Below are experts of layer 5 (counted from 0) of a mixture-of-experts language model. Rows are named router (the router's row for the expert), gate (a neuron's input weights, with its number), up (a neuron's input weights, with its number), down (a neuron's output weights, with its number) and show model dimensions 0-127. Each number is 128 + 24 x the weight over its row's rms, rounded and kept within 0 to 255. Numbers have three digits each.
Before each expert's rows: "comes before" lists some tokens at least twice as common just after its tokens as in all text; "comes after" lists some tokens at least twice as common just before its tokens as in all text. This comes from a sample of Wikipedia text that the model never trained on. Tokens count by the router's weight.

# expert 88
comes before: "th", " years", "–", " of", ".", "00"
comes after: " |", " the", " for", " a", " of", ":"
router:148097147133118110131118118153101117133107108133102154160137110114073123139094150120130096145115131126117108120087119108102130139080132155148145137109143124162120113074124118158148140120140076131085175161154103121137158155136114135122143091096130129142110118123098143101087095076114158065115114143123130156172153144167146140118096131135096102126147159083145126148148108129143111123123
gate0:118135140089110131115119160146104103121122116132170158126110095062095133133177158149119136109097118169111125114116129131114132119128120082139107124137120184114104110119091073166163153147157135124106130155115099114167147147139076136122097101131135131107152098148132185105178180131123080159147142132146145079151143125090136115113137088129142127128150123131112128110155104125118124157088
up0:129151103146150133101123104092148157154106120136120121132132139172117117116121109118145109140139135102090138140097122133134106147124165160141182081153141086099136125135157156113100135111111130117138187133153109145107120106098155135126145144166140127164160106098130131109118093142185129115169108139095145196150118116138117117142138140136134141129122169138126118148099139156139082122146
down0:161160121127104103155123144150131108124100120121104152097112090162102158134073079139121151155146143118105129118053159132151137109156143103115148119102133097119069126100157147107174160134107121128123141120155182145139132111122127099145133122164099139137135127092076101128136077143132097128123118128120146138125121135127137150112177131113143126144171115112129111073125084099114120131126
gate1:157120123133105121123119109130158151116158120121077159124117111135128177169097140108097075155146106083116117119143146100136187118108103160155127145168088107151144154150105142105110121149150127140126121144107091156150096131144191125121145098104136163129136121107117095142140114140117092146117111175101105104084122134104165100138146146135131124122137112098140160107156131177142111148142
up1:133120134191157117151130127122115128095146146123108123114146125145162134133138144106103132120147137115127133145131108136114110156112119103107116128135147120149188142058122128141111124082115121116123123145123087158134113084135158119135124101074075117140109105139130119124142146127155101117107173116092127167158083112130108104152173122113164104143129131168078143140127126175123143063104
down1:153112129163138111150098136134115120109167132085136139123121139096106124145096112172121115122124142172103125121131147141110112132070107116105118108121103106098126136119129114125121125138165156113119178125133118139137148132104096156127117140134117182084158098125107163116120143161091141153137132129120085118121162146129088149120151130130087147112132093165133128097188110119137089139091
gate2:131100138122135142144124159144121149141179143090145130129143136129115102102142123174123151105107111126107110137160137128132153114100121112114114139134129138110127105096126099097106143198140093161123141092120116150089108110163102100111125105127158150118137132127126141127123109128108080101150150125081157111103129163182123096129157133108142132133131107090225102135123105093175132165130
up2:145122160094123128116131154099120140137127107148127120155129107151193103094117119141107115155109105156107117130114152150159155117116135104132101122111158146169087142099125187117135160196136093136137119169158131153115148114129116130111123125133126153093139126105122168123097141126113087077125147142070120110109101129139159115180156152123128116114134118118162140109132130072140140131099
down2:107140150125102178152119116101129154128115121124130125104092123104108124194081170154144126114142145147115153151107130152150127104131113097153144113127108118111131121167123133164109132165162090154101095208132132127118125099109132106116106103126121099130064169167174165099135126125140113121113123119127141100140125106091112086104141106129097148139143114162118155115067138082159125167110
gate3:129131124120080162130109110158159163135133120146146138123141136119098120136089122107159121115144135100077133105145130118103114088159124148158115129120100070178200133162148108152115134164162145124057090132117162129133143153134113152124134146090123164147125126128159168126142112142119087150162147068107137146118137111149126126100140144140103153123146128138152104165106127157123147114154
up3:133149134114114140141104166123117106114137114077121124148127133124160123153110083146133177123078087143181102122062112137091147143076092100140123126102114169165096139102082140079151132114175135091128134113125134152138112092108136099123114145140178098117110136160122145184111092120144145143096135151179086108148129143128141127106108112102123158169132149117099099140157114086134130109083
down3:159097147161178120183066138128163122111122131099118116147103150132095119175168151109162155130132116122124127127155146127112141128102140178105121146106132130124120114089120112129104155127103116156173127099128109127116129137108168129114116120095126092173131160102129147149172123099130105138110138136097105182176124125111115174131167130115109108117115128139124157164137087117145167123082
gate4:141172094129101141078112173117163139071117120116158129158125096105115143175116121123164143097136094118120087136121131133126164094115093132133127134107135124118091161128144132116127105113146089151110147175140108127101128088167153090111156112098175096157141110106105126129186143131145137135111128160135139097179107163122083159111137086120126123142139111115142097142129100139110158169141
up4:112169128122128140154147073141130154114106134122169140099118128114109123139160160085141150106139095100083138127160148139166111140107109151119159124151109122090091145144149128120155103149087115175122132147153105159172120155126092158159150119132101152133111054139140120130180121092124083152105118166116167142091144145161124137138141126109156171134097129113110121183107093130139127137160
down4:106154137151107156134151121141213129127130106145156109093108133073119150122147150111119136128101117116154118080140103162121147135145126116077105112154156121132078132148133096112153108121144105132133129123127098119130150133158096110141139156144133122109127129183131102131132136105169139148121108124138059148168115092104118128125144131115123146142095152146148132176108136167125125132127
gate5:116114169145106156160144089173136118168157110118168085145120119145106132115128109120139154131168120086124149141132120132121171124120108118135116124121092144143127108139101121125127113086123142128158136153172149124146121151141143128173132088112130147076127120125106108155150093102096149126092094143130173089105142150152133109152174091126150107123124115105182111171094125126129134164139
up5:163112173142117153134117078149144100165151089099178081155113097097113140128140125117148140126147121071152156106119108141131165133086101135124114117111101180124122140111092126140126139133160110122166108142139182137111111129145150112133130095114114136082129126102103139142133088074134166125151113154159154077118127154137115102153148083100153107131109109128177117167104087111134129164146
down5:125129110172139121126104091118159100092082139123152125093121126110130123100105115157086175162137139155148091181150092096093092132091155117121130141124076142134084159123131070130121120094128104119140158145141172106117112175100081122153107154139115135130110124159111111105165191133138137123118151127135141102112114134123128161111147097145113134132089105141144113169103104118121090096099
gate6:101157105084090128134112133125142155144170154152105144168102137145159183143141141154074146129156111108105139114110171140125132129143124130122168120122140127103141134155099173088141129096101134111117121209125154116174132160093114124091088111123131111116112083130138101117129103158164153135114089134103104130094129153151101159127111151146130149164127153066134096125139087146139164124128
up6:175105129153161165104094131103125162080135147114154115106157155114127035145120101123155140155101153119136128116131099150113166123127124140151089116137115126175138096094120114148106138153107110115137127053142115114129120083110112138161160144158170162137130151116096182139102148093099129131130132119144162126144126124094114149138137119112135107087116113170122157108112123088124141123125
down6:116110156112124145130137140114131099118138143114100103125175116125121081135125190141155131142152147111101157132139146103178124139133115186121123145094139118090108135108131134095118157141183109159100135087125135097152085146138105154149126106125080087125164159100144175219150167121156163157135186127142127129176147144129128147106138127115106118108141141136099151117160148121134090156127
gate7:112138138098105156083139129149161110156101168122128161145118130153092155126100147101153105155107132120108084127161134171125127149144192107151167102115114088138121148126118070128140128121096112163106144144097121118149121114157142127151093104119141126081135120125120108136136116142176137133108146089127104107108115163120150144149151118153118158068117163105088129109081138115114136137116
up7:128085148125142174120143127112143115144151121112119107128134133144154129164072147175122116177106141148110080112127128110138160099117110103147122153111110143146166123114116088154117128150095138160142136174143128135136099129125168133142140117112127155090120159097125144160147125126123128134136123093109130114094106119123108118144098112131132157113067150132069118083126144113159109116096
down7:108164144117178099101157130128116111136154126154104127132163119126130088139102155159091144107105130128144121131106112137066138166127111144158125102137169178115160124153110155133138127119113129180130163121126127134070146149103104117140073158095141141108124134141123139140142103134146118152105169105145122140100110171101125111156134099112172159126163143136171123095152136138140182097128
gate8:143121120141128130184108099095148129122121112108172140138171119169106169099150147115182123109183130093125137104132116138073111152129163147117128114120162080106123141134110114159110112121116140164147151116118159142131136107146132108156162159137120147121142128148149128140134109149122171127119096115147129127150094060148167142143121120175108136119123110073150137128112132140171102065104
up8:157124154111123126140152146130135140146120101113160112089169143091114133141079108128136108120141107094134091073085101121171094162152145125094134129132198111151100118122164146077094088192102103150113142103120138143120154114132110137110135137157115154108143162120116097138112146154126147117134120182119096118143116082163138154114063133145141123079156095133182121138121140110133132104118
down8:139137178111170140116123101158145098124111153121115109166121108106161157114180128115107115140133137114131128131138128124135102112113130137130114133159134124107095124111130164087124142164095116136122124137115122130138137129105111111130117071135136078109212081139100133168167119127110200120120164146085137106088127144146147098135119129144123150135158110133096108100134115118126094166121
gate9:128143136135114112136135160148101172144162082051116097129139103071127160135139150215137132129119133096140137124148133121128140099138164108145130130164089115121146152145136135168152103147121151123120106127156125108154121121096091061168124147124131118111110129116121179139122118149091152142147107110110103089096111122132152129133134140118134074129117173104133151103127141183106100127133
up9:110142143117102141137133119136151108156106150153114131133095133158117067153162105097136126157107122137153130128114156150135136159126126156106136160138094167111114130160112113128106155100131129130130139085132115142148111083113174144149100138180168134163060101108110130133092095129132104123136120146172127089162120149094094099155088098124115109126120141131149122103125096139150133153155
down9:079063125154116113144149147106104128149141126097122102112085165174119131156097164110148087135160132135168129144106099145127134156181123089169145146124146138126143160141109095127113117132136096125060117120122097123172126120133137098151152122160141116137121140151125120092126120093140133165125139118136076148144121085137125130166142126070111138114140102073130153114100122133122118175152
gate10:197103125110113137137148098171133123108168153090133120120148095108112135098157106075096151158142095052118138069129156104137117141102117131153140102107120113156127117141141097124151108131162119099129112145105144079101130084122092147155146105150169117172092124106122135140111108125172131087139134111140155152112145136125095110110128154157099091110136163123129126117099113142134106135192
up10:160101143097100095129154117161141100136139131137169110156174126085090146133089111077106099186090130068163117129123126138127135140117129112122150125117145120168119150156143073130153134154176107130184119119119099122114087123121144128108109113142163133129133131137131126147150080116106108091130182128115120132100139156094084124131106164131096153135102159116124123117111124102114083151169
down10:119152081112101136154148100121147163144141128105119120140128161153138113085143141104150115071155171138116085096140158107133126129113125112115176153112110095102111123081150139108146151156104115067140101166152096132159126143113159124170124134127103120126106130148128101148105142135106184123130118125144160122137135101135110160157120166104142108075132183125110086125111092140149101134145
gate11:142153093135093130184113130127157105157142170167136156118105123113103135112125148087147152168090163118116140155086092079124126075167107116107126106131112109130116148132148154152141149149142126135121153097087135179137157139145113128095107122128179121139130073168122143112136110136082111140099129178128137095131127081154097106137205119108125123122138154150076122145107150145098121157124
up11:207129146139078177145150094074095119128135127142124136099122171083124122116144109140129131136113113129086096173130111129133116148142089091157114150094154091123142137134161099185129096114138121140103132129109113146053125104131153119118152141137129114094145117136091156140152151124136142101114158136132094131123159124114131145125132121144142154134136115144136146083158120141144138133142
down11:139169073120130119133109161129109152134133126143111111098152157140105117101107123153159118181132107119152119138143159129153146118137123086122104159109154088077145149134126098104142148121136149144127119156128130118161143167142093090148132129118140095134147150154085113131100131144132142109123122153160129120080159102122095168081171101140100149082155115122140150105182150098102141103129
gate12:121148119105108096131107089112135114193108137147100122119091111105149149151103134124171162126165136127111123139108151120139139149122143132098112131103109149109125104153126115116196093124119126179087139132069152088157135125126160108104131135096166098138113120109112141123156101075111196128156156200109113129149111146102169119107106109111126131131114110150147161137130143116125118147131
up12:121093162126150122120110145118144147101126155190105143157138130168169143118132120156071100126134129129119041152136105152097105132145163094121140081147103093185161150129125100112119141155125191124153130108161113143110118111113132122158148133149094142147083108126120087131085183136170105123124112100146110135115127113153055138128141129162115159152100118111126123123126111163161104105154
down12:122161156135118102132131139152137120152129123113098156116105139138081136138170117149185111112113106094124129123143123156110138095142113120109146159121113112135131123139120080155115117102185120113136111095117131149102089141140183116156148138162104146092127178147094097141120082111122107147101150158109094085145093137143114157096127193179116155060145128117130144102149147135165093111128
gate13:118156137121144101123133095138138097164159158127136160148106105156111158147142166165095114146112142138114135132052086120166152140116146105137116125107135087129117185102127150169136104109183113110176139112154115142135089120134077126075124116165164168152143136147119117163116133150127103121127109110135096096147161106086151154138125089126099108096146142114155194135123136115093092079142
up13:162111135109128114148135099144134156113128127154188127109121138165124127094147086105106124108145154120109154153149121075127114100111097067155152130138186101117137148112154167159134117122160147130149166118121123116131143159123107129132080146169131162135154160122138122085135161137118131196153106161142140132118130154122100149126125145096095115178125104115093128146150068193163181115108
down13:152148145081128148116134150113171114060146085123134124132132155132134121086145105101105113162196093137130149134129144159101143108158148157111097118130105142131132114169120164105128153174137161109138101117141133128105128107116159140098140160134149094163189172105124136100153140133127165173126131137106135113134137148125154107136115124105130124109114123148142172144129166119148141146149
gate14:144159107115068118101134089101099163168139090153159128131135152147123135107168109145142142137118091135120133163104104099097118118146120146125125075122122116170134152113150131085202089138158108123081130162132154126142150123171143133160076122156123142104124153122129093149156141141189084157133116080147099149112129126151144130116164149114129133126133094124145146116123136146077110105125
up14:136096139159156090101128199138130132093149155106100183112134118127158121158124155153133123081145131137130152064129116138163090113106113066161158107164160140129079125127103135113065125137147144137103105109147114144150162086113144157138166107085146149156201109103125139082084113095098144109134110093133132135106118146152139136139082122152103071134130115133133108111083112129142169127180
down14:141114152161105119136120111131136179119130119150141175123121144119168100098136130132115137133137148102118134106103127114109149091113104110100189101151114132083136178142122135139096131097122122101149118137144127114092089092158174104114153108081113143097125096097166134128130172116135133102158128153153125124114101107115149093175159130140104109126144138165113086169096134107141123163090
gate15:153120119134141139113134136086142088108111129077144092108168126130084146127151136111109166159119115126174126144131125168109162187170157102110147120128150116139122130171136112142120126130098118151133134134142088159101098110119087211154162105093116100123111066137108131123083146114136128151099157102160103117107144101131111113117120129145114125108055166128138149160131094171161112159150
up15:086145134113151123158114136154099145143153148174151154152076134106150130137132122136142105107113116138085098092136151080145101089108108168160109145103112166138122130095146126106143138095135103105152130139094137099169121130155140073127080150143155156137148184119149129131163111130133130110150111152104135139118083173126167155134144129117121135152159095130120134094128171103131113145111
down15:118097145129135129112084165110141148093120110147146109147100133094130109107139135093143126154169107157173090135089109102131121122152144133134100107115120172148141120098124105153069126159138073107095148102119099154111174085120139086169125109140124115104110152065130136190132122112150110145126096106105137138132108100106123125147105153138133128185149081137120112088062120160142118143102
gate16:121121153160132115144084135162124110174144092125131152131137107123134115155154119125141147133127103121111155121112181138149152125141070174136101143125124131115121154136077158128165146114083108126087103156125147139130093119160161169093159106154167116132114131121123130096105129126127145080131115129197149131088128132134128110118145127107173111139146130093133143105144118140114138104131
up16:147118155135138155101139140165137104103115120130113105113104093096150121164145165093089142118098141130112109124086179159142149092177074144152122196134089116133152112116104130067127137129162167138131095143151094124104103144127101153081152156178116094145110119136137128151109151116124161115098082125139115094101170109149080139112138118088150114113131127132110143127173125147149121114108
down16:106103127172125142123127138155155139126173156089122154138104120108071108106134141115132127143118129118167100104155138127099105137113119126126116082131157148136148168087111097115145102093148146163110143162143083069121143152152101138156112111100154089168134118145114142149130106096156151141147124115107124155149151138143052112102160125119172119191134150126119131154183117099117114112137
gate17:181143128134133148149114139137115127142090125109113116149100157132171096132121129142122117126115124172160156147130152118110111096086109115136102151090166161120149129154126149138150157146157128136140152137145152098131147105090069184143162108175149131124110104120073163086123107118145113108106167188135082115117078099096134126164096122143120124072107144114140144149104131129126131153113
up17:117115130149153132121094109155144132103171138155087160093118133133145104131161124158156175110136165121144108122118092137117123108162087155118118167145093142172142154099153090120112148079114113123068122131144144152155118101137159091164130133118154114079113118169154140138160135130104115087158105072134144093115176145133138130126137135129106135173114118124105090080171180108150118134110
down17:095111125146181087174128120118096118149147113114122162099136145113085132119128156161133062125103121123149110178113135120095130158136111152126121114158112152132126126164082132122125105100106149163109149108144142117116117134124126137116094140127111156114121107141092076137164082110170104121126100143166114149148152157109162181131118151179133114127102180118136109100184151106141109106147
gate18:158188157135091197164132134127120115128118111135105154142086089104128105151132123064109144117109148164122145153106133131142115140138083127156096108110081171154133127098107121143130128143152165103118124151119142122076105107101149150093144106171178122142089113110129089119102158099088154083142125100135131124124130118124107080088141124122130134109113130092121115140093089142118135150108
up18:120095122153146116121115121132158146121137131194130138145111134128128157166132098121121154150133085124139088154154149134108152089173103135096114150134125121176134118138112140163140091094125086101148156096090124118139138143164167103118113094159086123125136134119164119140133087164121148160126129141131193102149113140122153139153123101106081125094168134116169100128095154113141131125114
down18:150157142170153093107136120134128159139104137115118139103140091132152133111117167163096119156107096121161095134127158073137117134074131083123143151121128130148131142141126114124163111126106126128110152114144169126122123148142104178135137128152134118119119125159109174113130129158121109187089159135084117157136161154115074155129111155115128124144167117122139072156145107094123142123131
gate19:124152184098094103156126117132145116119173102145125106085115131163164131092116158162177132160108152111121084093113126148091108098132166121111128114135108135125137193162104140154122146144120119164115126133158154143124169132109148132140120139120143133115119119107144139126094114116104114125140109091146108166159137133116128155118153111120129091180124155101117121128119111113106153180110
up19:099109114114183141096103165134095139132123142119162158141124110104101127148131111104103133103124133151139182171139127129187131136141125112153120142139133129135120090133131086099123131125121149127134121109113096145128084112136126083106148131107116128113130116148122128135126169146139114146100145129073172054094129133141097111165127119119079134093157149155147129122155142132127090102151
down19:180142154105114129130160161139100082071143104142127121167129082116112130144113126105112127132129120110148100127129130147150160138154144119101102119131120140147068128122138130114128071121136155104166129131102132159076154081111113123115125130132158103106110139084152116138129160126128142129178159112101119150137108121147140178101102150108070114114152087148133108105127091160137134122133
gate20:155117105100162103143129125162154126109102094137100123113160109121169106110145117131174144160136144127129126141104150137148089144115130096108164119142167126116177137144138130123163103090113109127095132103119066104104125136130133152115123105142189150153212131110138156094115089162129110128143154073130150141146144155116146145129125169132128183145143153120109138136142118124136145123168
up20:164164113121135124113105126154112146145129128144121112130134152108113122120091145154140076105144185164100130118138107143110136118114112108130113154143105133108107076138130137128180148130142112090152143110128121105130143132072134131107112094103144117146119130120096145139174112126126125118133101101122121124135157089152107104117099105135180110095139122102109135118143095138114152178088
down20:133091105138145082139147082120122150128128147144132127126109132159138092180113145152125136094098106139101110147103125122123171173139108136097173161137131156153097118127127113127153161120120149117171154148108155172180129145118118114151122110091129158126116075127146196092171131115150109127119116161091151142092167105151088084133141111116133112145109116175123116148130101141115118081103
gate21:132154097143093065130143132117109129141156136155155106171135102167145075071109156150121107095138066140162116083088141167101107138140117125126125141107119174163113103106138160117171125164095156101110153163123151112088094148130141108147182118123122120137133111143141115130142140134159126112122115132115165143134123130124122125140138123095117123148131092178130085100140108138120132146101
up21:132164168091167126157139144173162128102133124106124128126134120101083146190129092110117118160150142161095121168134136165136132098103175128129122122131124119121123107157116081155142112125145119133131135117144092128121183116151128105090129127128134152146157108121126161126126108145109149124149094115137100107117099148139147078090120115175112145120150140089115141150135167121139108120181
down21:145123150110081162103136119142160128118169138134143114162151161134104131152115124110130131114131152181122141145163125122102148122116099115108126113129139080089122148146111119134125123092209135134154081098072107124168141082130148133139138101121128076109180150145093096098120107102107165088165137097112166101125137136129091118147092130134158138166148127162143155115114151159121140128180
gate22:142119096135053129133126131129108136112101134130181118123123155120138140093112138127080125095149182132151098094144135143131164151146074101131115148135151185158148093133135181151105130101087151116103125135156091122141129148119135144118146136113151138092122154151127124070071143095126122115115130108131166156159106138120135140139135130112115155100168145130112135143109116101105113148124
up22:094133112120108159141115134156111144135132131160115172109100095135134112127123183093072163148139131130137085181116099149169065151140114124113189156152143117146121130105154155143137145195118112089096119116141111097108107121115158145119096102111120158105168135100151107150102142098156112139118171170151096153144148142134092106170147094128130100104157114129113104120111148096139163148108
down22:137152115147090111134160169094109135154164124120128124129116098164091106074125108124115100104177138170130110118128097144117106180155108152136102129095119070154142126103097127123119109153127121097114113139157133119134125111129093152192106176151182147128129134112129125110077129082134133139117138129153150170139133100140127168118092133130157151121084145128104082138137128137144139141132
gate23:165088133162136121133152117142167099121145176115127117143162130144144138153105119139136181108093164146118112105103155162105157127150116153175138138128100145125211107129163123171151114095124117151103107093146142144152109175125160107156133130132174151112145131088114084116139162129104153151093127072108110150151143114166126138084108146124098126177102096132105130147099083077117129138138
up23:121130124162166121114132160145086142102114107113152142135116118130134124151151115112085095129095149143184136147151131100123091124150113137123143148149109115130119139124126142109137157121127136102129136154093097096109119110133145099108117090076106099124132122135144148130114111174153124065150129173166144121148119140114084126112127139130160107069121144103142073118146182147141114108094
down23:127144128120112117139098124125119101146116110101122122132133112144125119100147152112163091132123142159104060107140148112095128162137103151154095116156137120163118126157095127092098115171122132106128162138132136138131131131154148127144114131103134106145174154120133116119107133190144142152127177136104094094117115137119086098156128093132102182115156125156120119103128109105158148125145
gate24:149144121156083106161103114141155109117115132075069163149109116180162127130153136113117122155127102164150104107087133093152132156106178141091131162154138129116164120118164123123112117139152155133124126125120059108113136107098106119129162136117102093155163150127141109163106154128101149099197116140154140150123143110145142172122105141104131084116158106137087130138101093084123111098094
up24:141111119146132130102158134139148125104103116124149152124117109149117062167118128078090095152087111137173110124136154136171149130096122128129134137147137091163134147153123104125141122108152193103157123095075084145083146113132119131124132106124085139182132101140114105110117135145105110130173105137121141131152154094136103107132188151144121077128114107102110160115157114115144080111129
down24:110095147132147150174079132107118161127118138165131148139144132109126109160116128108116146090171117124139127120142092142101130096151125136110099151139134130121174097161102137153128072137132108084144126108103190100120104158174123110109162164132178132155137152104124153062155100091130139114136148138102113178140144133121101103122124155148101135091190131080126100090098150149130125117119
gate25:169129113111108151105132138122185114148158161126148117116118119078114123131133156133106123136140134138126145142086121129141142145124130104141168104130157120118125136095132172100138156142087120142087090117127153163135101134112135135082135063127106098112121103148143184172150129115149104125105147162090137101100122146147077162130103139125117163135097114111167134113134136126086083131118
up25:148168150097108120115122092197142098130114127141152102080096179111096207091122146127103123161131155119132123156122098137148150139130132133149142124144152127124151131097123146106104099137149131171099120099159126164090157125096123105132107100125114123130159107164100100133142125144091083108121134107112126118092138103156129118149138095150133159168109095124157164133111141128129126105113
down25:119107131176142163108100149101124072099114140090134114124161147095133164156141153117087133118105147144098123121155157094130130130103145133149121113084148139134121135122130112112144084127103136120134106155091072170125089129138139097092164108095125111114106103142172110171180094076105158142155117146088154079111122125132078122139117094128127172101104134103156124150129120182175152111117
gate26:110129146126076108137134095144127091115103124109164127134104125147109170123118120193100090169108121159151138105153101129093115139149161095128111103183177109113113104148154100114099157123127121122121153120173126158133159152143121144108171111095150120116141126150141159097138145162101164107081115085096157068137105094158126127113151114144109159118167095086113128132127155107142185123152
up26:127105102118137117093100137112130123121153136170100127155125128094156066060116133125123101114129127154167120081085162100152061096119136136082136138180124131127131157123126140093127152123129124141151111132160083139112130131128136158142144116117145151117143126112128100128149151118155142084099106180098100145091128050115104124170145155119157133128128119152110142127140153127072161113092
down26:088158114137188147108136110164160156113140133117137106116141158090117167098153122128120159151118115139176105141113134120136105128095121070125115089165127097145150105144132113125128162102108111130070142123127128139131148106157132059160157120118119136166127121121113150137130126123119124105115092109080130104120143130133087127137109122182161110145142142105109119087095117168129091130139
gate27:181142133169053164138113132077161122181138112162136115149140138097129089145131149118086164132129104146134144160109149135146139121070144113140165129143115157080124111081120141139164135129115127133147148109116115124104098101144116138161111090101150112150100166123081129120150179119137146094080127152155129113117137090128118125109135118069099130100143161156109111104125106103167116116135
up27:156126144142153126153118129169154132102121151070127118117066131143165090107120129108176133120124116170158158128126115135142099124144133159091153161126110123129136156147106110116148141148145126132094140112145128106131164133146128122120143179111133141127142101103119102171127130122128143134142131083087149085100133128176162140108140161157106170145075099148148119133125109111087120144152
down27:124144133161113097095129135135114117143092139115134151101101146150160137118118136154139151117135117112160157115130124126128112144160125123161143110121121131140148115155192139126092110117177166118140101178151155138169141141121117096128090177113140121111119146112100053153105168132136135118160116120135150134113128115125143099113131183126150119140081103119138098152155088117125108147134
gate28:154142150079133139116122133145146148081130093114136128100144100144118127130113160109141150122130129097096139119113157129135103109121130116106122149170166129120159132144099117155062126140151151126092127142121078166143144134140115162119121089110125180102136133116111105109080071134125104133124124153104100134119133129132163107103107184115139138130154097125128151135131096126186109103144
up28:106139121147130121146129123130059106155111139138084096105115137129098141109147148152142110160110074140116143110139106145171071118132119125201120133161175124108153125143111100131104128154097146114111105160128117159094127119096131119157100112097143090127154125108133122107177072153144124119142118172177133131125153119135089142124120126121130098154133193148121101128126135141116135102100
down28:140098136148083147145085106095104156135101124081171110138161106167153135113161127106112106133138107138116137098120121130096119170169099149194172146137124137114145122088160126113104133111098156114129132139146108155088146112129154121158179114149105130124130120124152088111094128137169138102174153133135119169121131139150149155130121176073140144105148108146149157114141136157128121107145
gate29:120118106176117142124069124141127144157122114136151155123120148147151075151096134162117131096131152123137111148131146158129161169110147117101085111146106104145081146146107165136125114113126112153081109115136155123129128134128123147147112131173133145106145140117151184136156118130127187162098128139166086134153124117111181074144173132097116126108127130122108082174096116130150144127100
up29:131128097171124131125089152131119124183129142118141173160138104132177086129080115164106124119143161123150110148113158139145156169112150125136088102145100088121119163129105154142137129126106104174082113118103109135128138133130138144159116142166136148128120156091159150148127164129130157151089127138163124103158117135119177100158130135103129161167108115131119111141076105166151156122093
down29:099136126109130092116100083145127113121109099105108127145109154145144159138078114153134136095098127070128118098142123154173106143119131118157161140162121096110092122192111070163110119122128126089184155084130163138146138133141112135113123144101129164162097126148125103169112153137113116088134182164101102169157139107147150102134124125138197141112140161123122096119107141160106150148137
gate30:147115186141103093112139175135148135091161141137139143152107136143122119132127127117143126149130113144089142102113096116104088097123129083117170120189099149125128124128125115120140122126161108119158156119168080196108119129128113166145091129170120102157132128113126111115099133139118102122104083113108138092120131103131149124113125126125095109152125208130153087127094129113143123139079
up30:159111098112164157136078134170151093169155137110156130122125116123132156112131142119109173122118169129158111138148161118195123126100143131130079136105155137131106141156158129156133141187117143087104095143122137086169136130104109101145156098088131160123146120097138116145160144162153125135133091136161129154146075113159120152126148132109129121132159085089158149141101137138126152112156
down30:149164130159150106131130112145131109148108140154175144159149107098147142144115121113128101104124136099135153127125131144121122099129129148115156146116146117089115110070076164132152107139116136132107121164163102092107114177128122132085128098122130120127118136072091152159144125143132142116179100125129113071121152135120113100134169118117179148161160149076152137127158118102096113103096
gate31:151110135159105120120164129121142091129118121073136089124102090120112147146096122115093130166145122119135143115134174093117132149107145126178191101143133151128117147135162131155157141139157125132117101086086157113091104127154119121128167154147142155158114113152111089122144104125111094083095163140104112117054143098114101128150107134153118106126130157095155077121102136136145130112087
up31:147156125146116119088119106133157114131140139100134155138141115096111158156107138150073129118143124151129138105136099134154159122132134135135206110158134146123124153113156131116150136144145138149129131122102142123121117115139145112129136140167134165144115158139100154128110119134125107111129113112087145111087124122177113133140092148144133135136123141072132079087107118084131175100065
down31:126105132115134141147115119079104104156161093110147121136127136125146135139100144124152116117124110098120126154143151120120131109104163116149135094131169138119145158113150170138121129104087119102076147080153149076158112108130131091118127185109125134123149111142090109130127148160140138112124145146131111082137121121130136099157135139150133087100173116119143080126122105189127138108115
gate32:127123122132118144147146137158149107133102133131123083165111122183060098147174127104102151126109126099115157153144156119108164103082130123123127131108098083113086123170163148127155132171152119103098072109114103157136151140137129110140128146112078119121122124105150163150095124123138154114125143170103092118131139181128128114135152143155125154071105113137099140088100117196140158158076
up32:155105115089098166164149132160136097106143130128121050145140117166056128120168129137081131135095154086104137158133171131121144108102083126143137121111124137131119133140152168144144132129131151095094115139117123106137132135118129081135157160129088166135138151123138166127128096134096181106132113137109111132122163154116136116179168139166154128108137110106108112113100111168096158145104
down32:084112148134129143114114149122110193108124104139168154138143167175103131079143182091136082154149117148110111171160116148138132197121129173131148179119123109076127108146166134120152108125104112114151158158164100155148138143078114119124118148106112140108096123137130122134146111114124170100108149153110094143142082072099158159114101125127122160134093138112103117114075150136095097124125
gate33:106126122127150117083138127153130134095121080122134124163147151070113124080104108139141155102130147139134113122102092162102106105143140127114123098146072180128125181180094136116176117114121143155106113081157107108123164114118154130135122112151147117122135119140094144141138144069128137139142105109115107133134159092137129104129132121119116130109109140144085106149173134128110121132163
up33:117150109100122060103135110153149139118118109102081130138151157094097113100107162119105126102150116130154082109096109157110128134146146112126150097154141166123125179165137139086132120118116131139099107121155100091091150095126132142102142116140156141132126106142117126151135148087139105134158094126082109143109128112151150137111088120111100140101104142152114159172157093097112139143126
down33:089115145071114110137169135094142145128149110133127155084140130162181092178125119141144158093095188142117100098105158128156105141104112125115137132131115086114136144085128123163122109132117095140113133112108136175164137122137147131082127079111142155105134115136149141126197110101133118151106124074190120110140089139122122128113113098106136106121122119127128109126093148133134068092150
gate34:133127084135118098098102120137152105152125121120124141157145141050094136121113152093115103169153124101121096093171102142113165131148135203076100137145132100127119139121118126154118093115144115102079139112120136132157139135138135105176127114120129110070158135109119102124110140139125143097126125134105162113164117151155143142153111149114115121173161135103147153156133108095170152117110
up34:121121119154149157106136157126116141178107118139132127167151143096121106139147153088099172144109117119088107113138129141134119104099104159109141143123101091086120155087135128100136106111136126099086098100190143140098115144147154124139091114128163151111136121133082116131129131138166147097103159115152098146141123160144145127172175121108146131108125135093173084148123142167198146139148
down34:116156179098116105169158102118127052137141106111128130129116095150134150138064130095136111118137132147112106143125115127175117128140133138126118153100118144150150164128114080118125143127139171143120120141091115099087124093152156082146176149113159150133134156146114086149174114114153113115107134121123095111156107101112122141107163152163137126112135146138147137117127167130157104112119
gate35:162130136169095150108147071140137125086111139139133146124122127082129141097103127129113119080158090141119111122080124120153141133113154113101192138140123142125136164134143124140136148135125140112123125139121159116100103142149130165096136137112136176147127138150115133129106130135139133099113130146112126122113116134165174145141095145127123105122125145117110145107137135095108108156120
up35:148137134169121113130155139128132173140132135123117099094086122090133143107131140152119079119114120075137093099145168117159154129135109124117148126139122153113146122146153185140106133104136103110190117141128142127099146131139144173125115152122125147128118146168127142149094133099161110106124150131145149115135160153175148110164104182145141116195097144155113122098137121114135081102120
down35:088101135161144174131104118103130097128083135143131128133082145121112090129102092134126131140128108145130121133120127131133138092114126069133119113103123132118150138146125153137112148136138129109069142110124149135151184137157135098121123143135092108108177114139143128123104136114133104133114119130128176107086116164136137157160139128103105103099139134122123146091100084113149085111182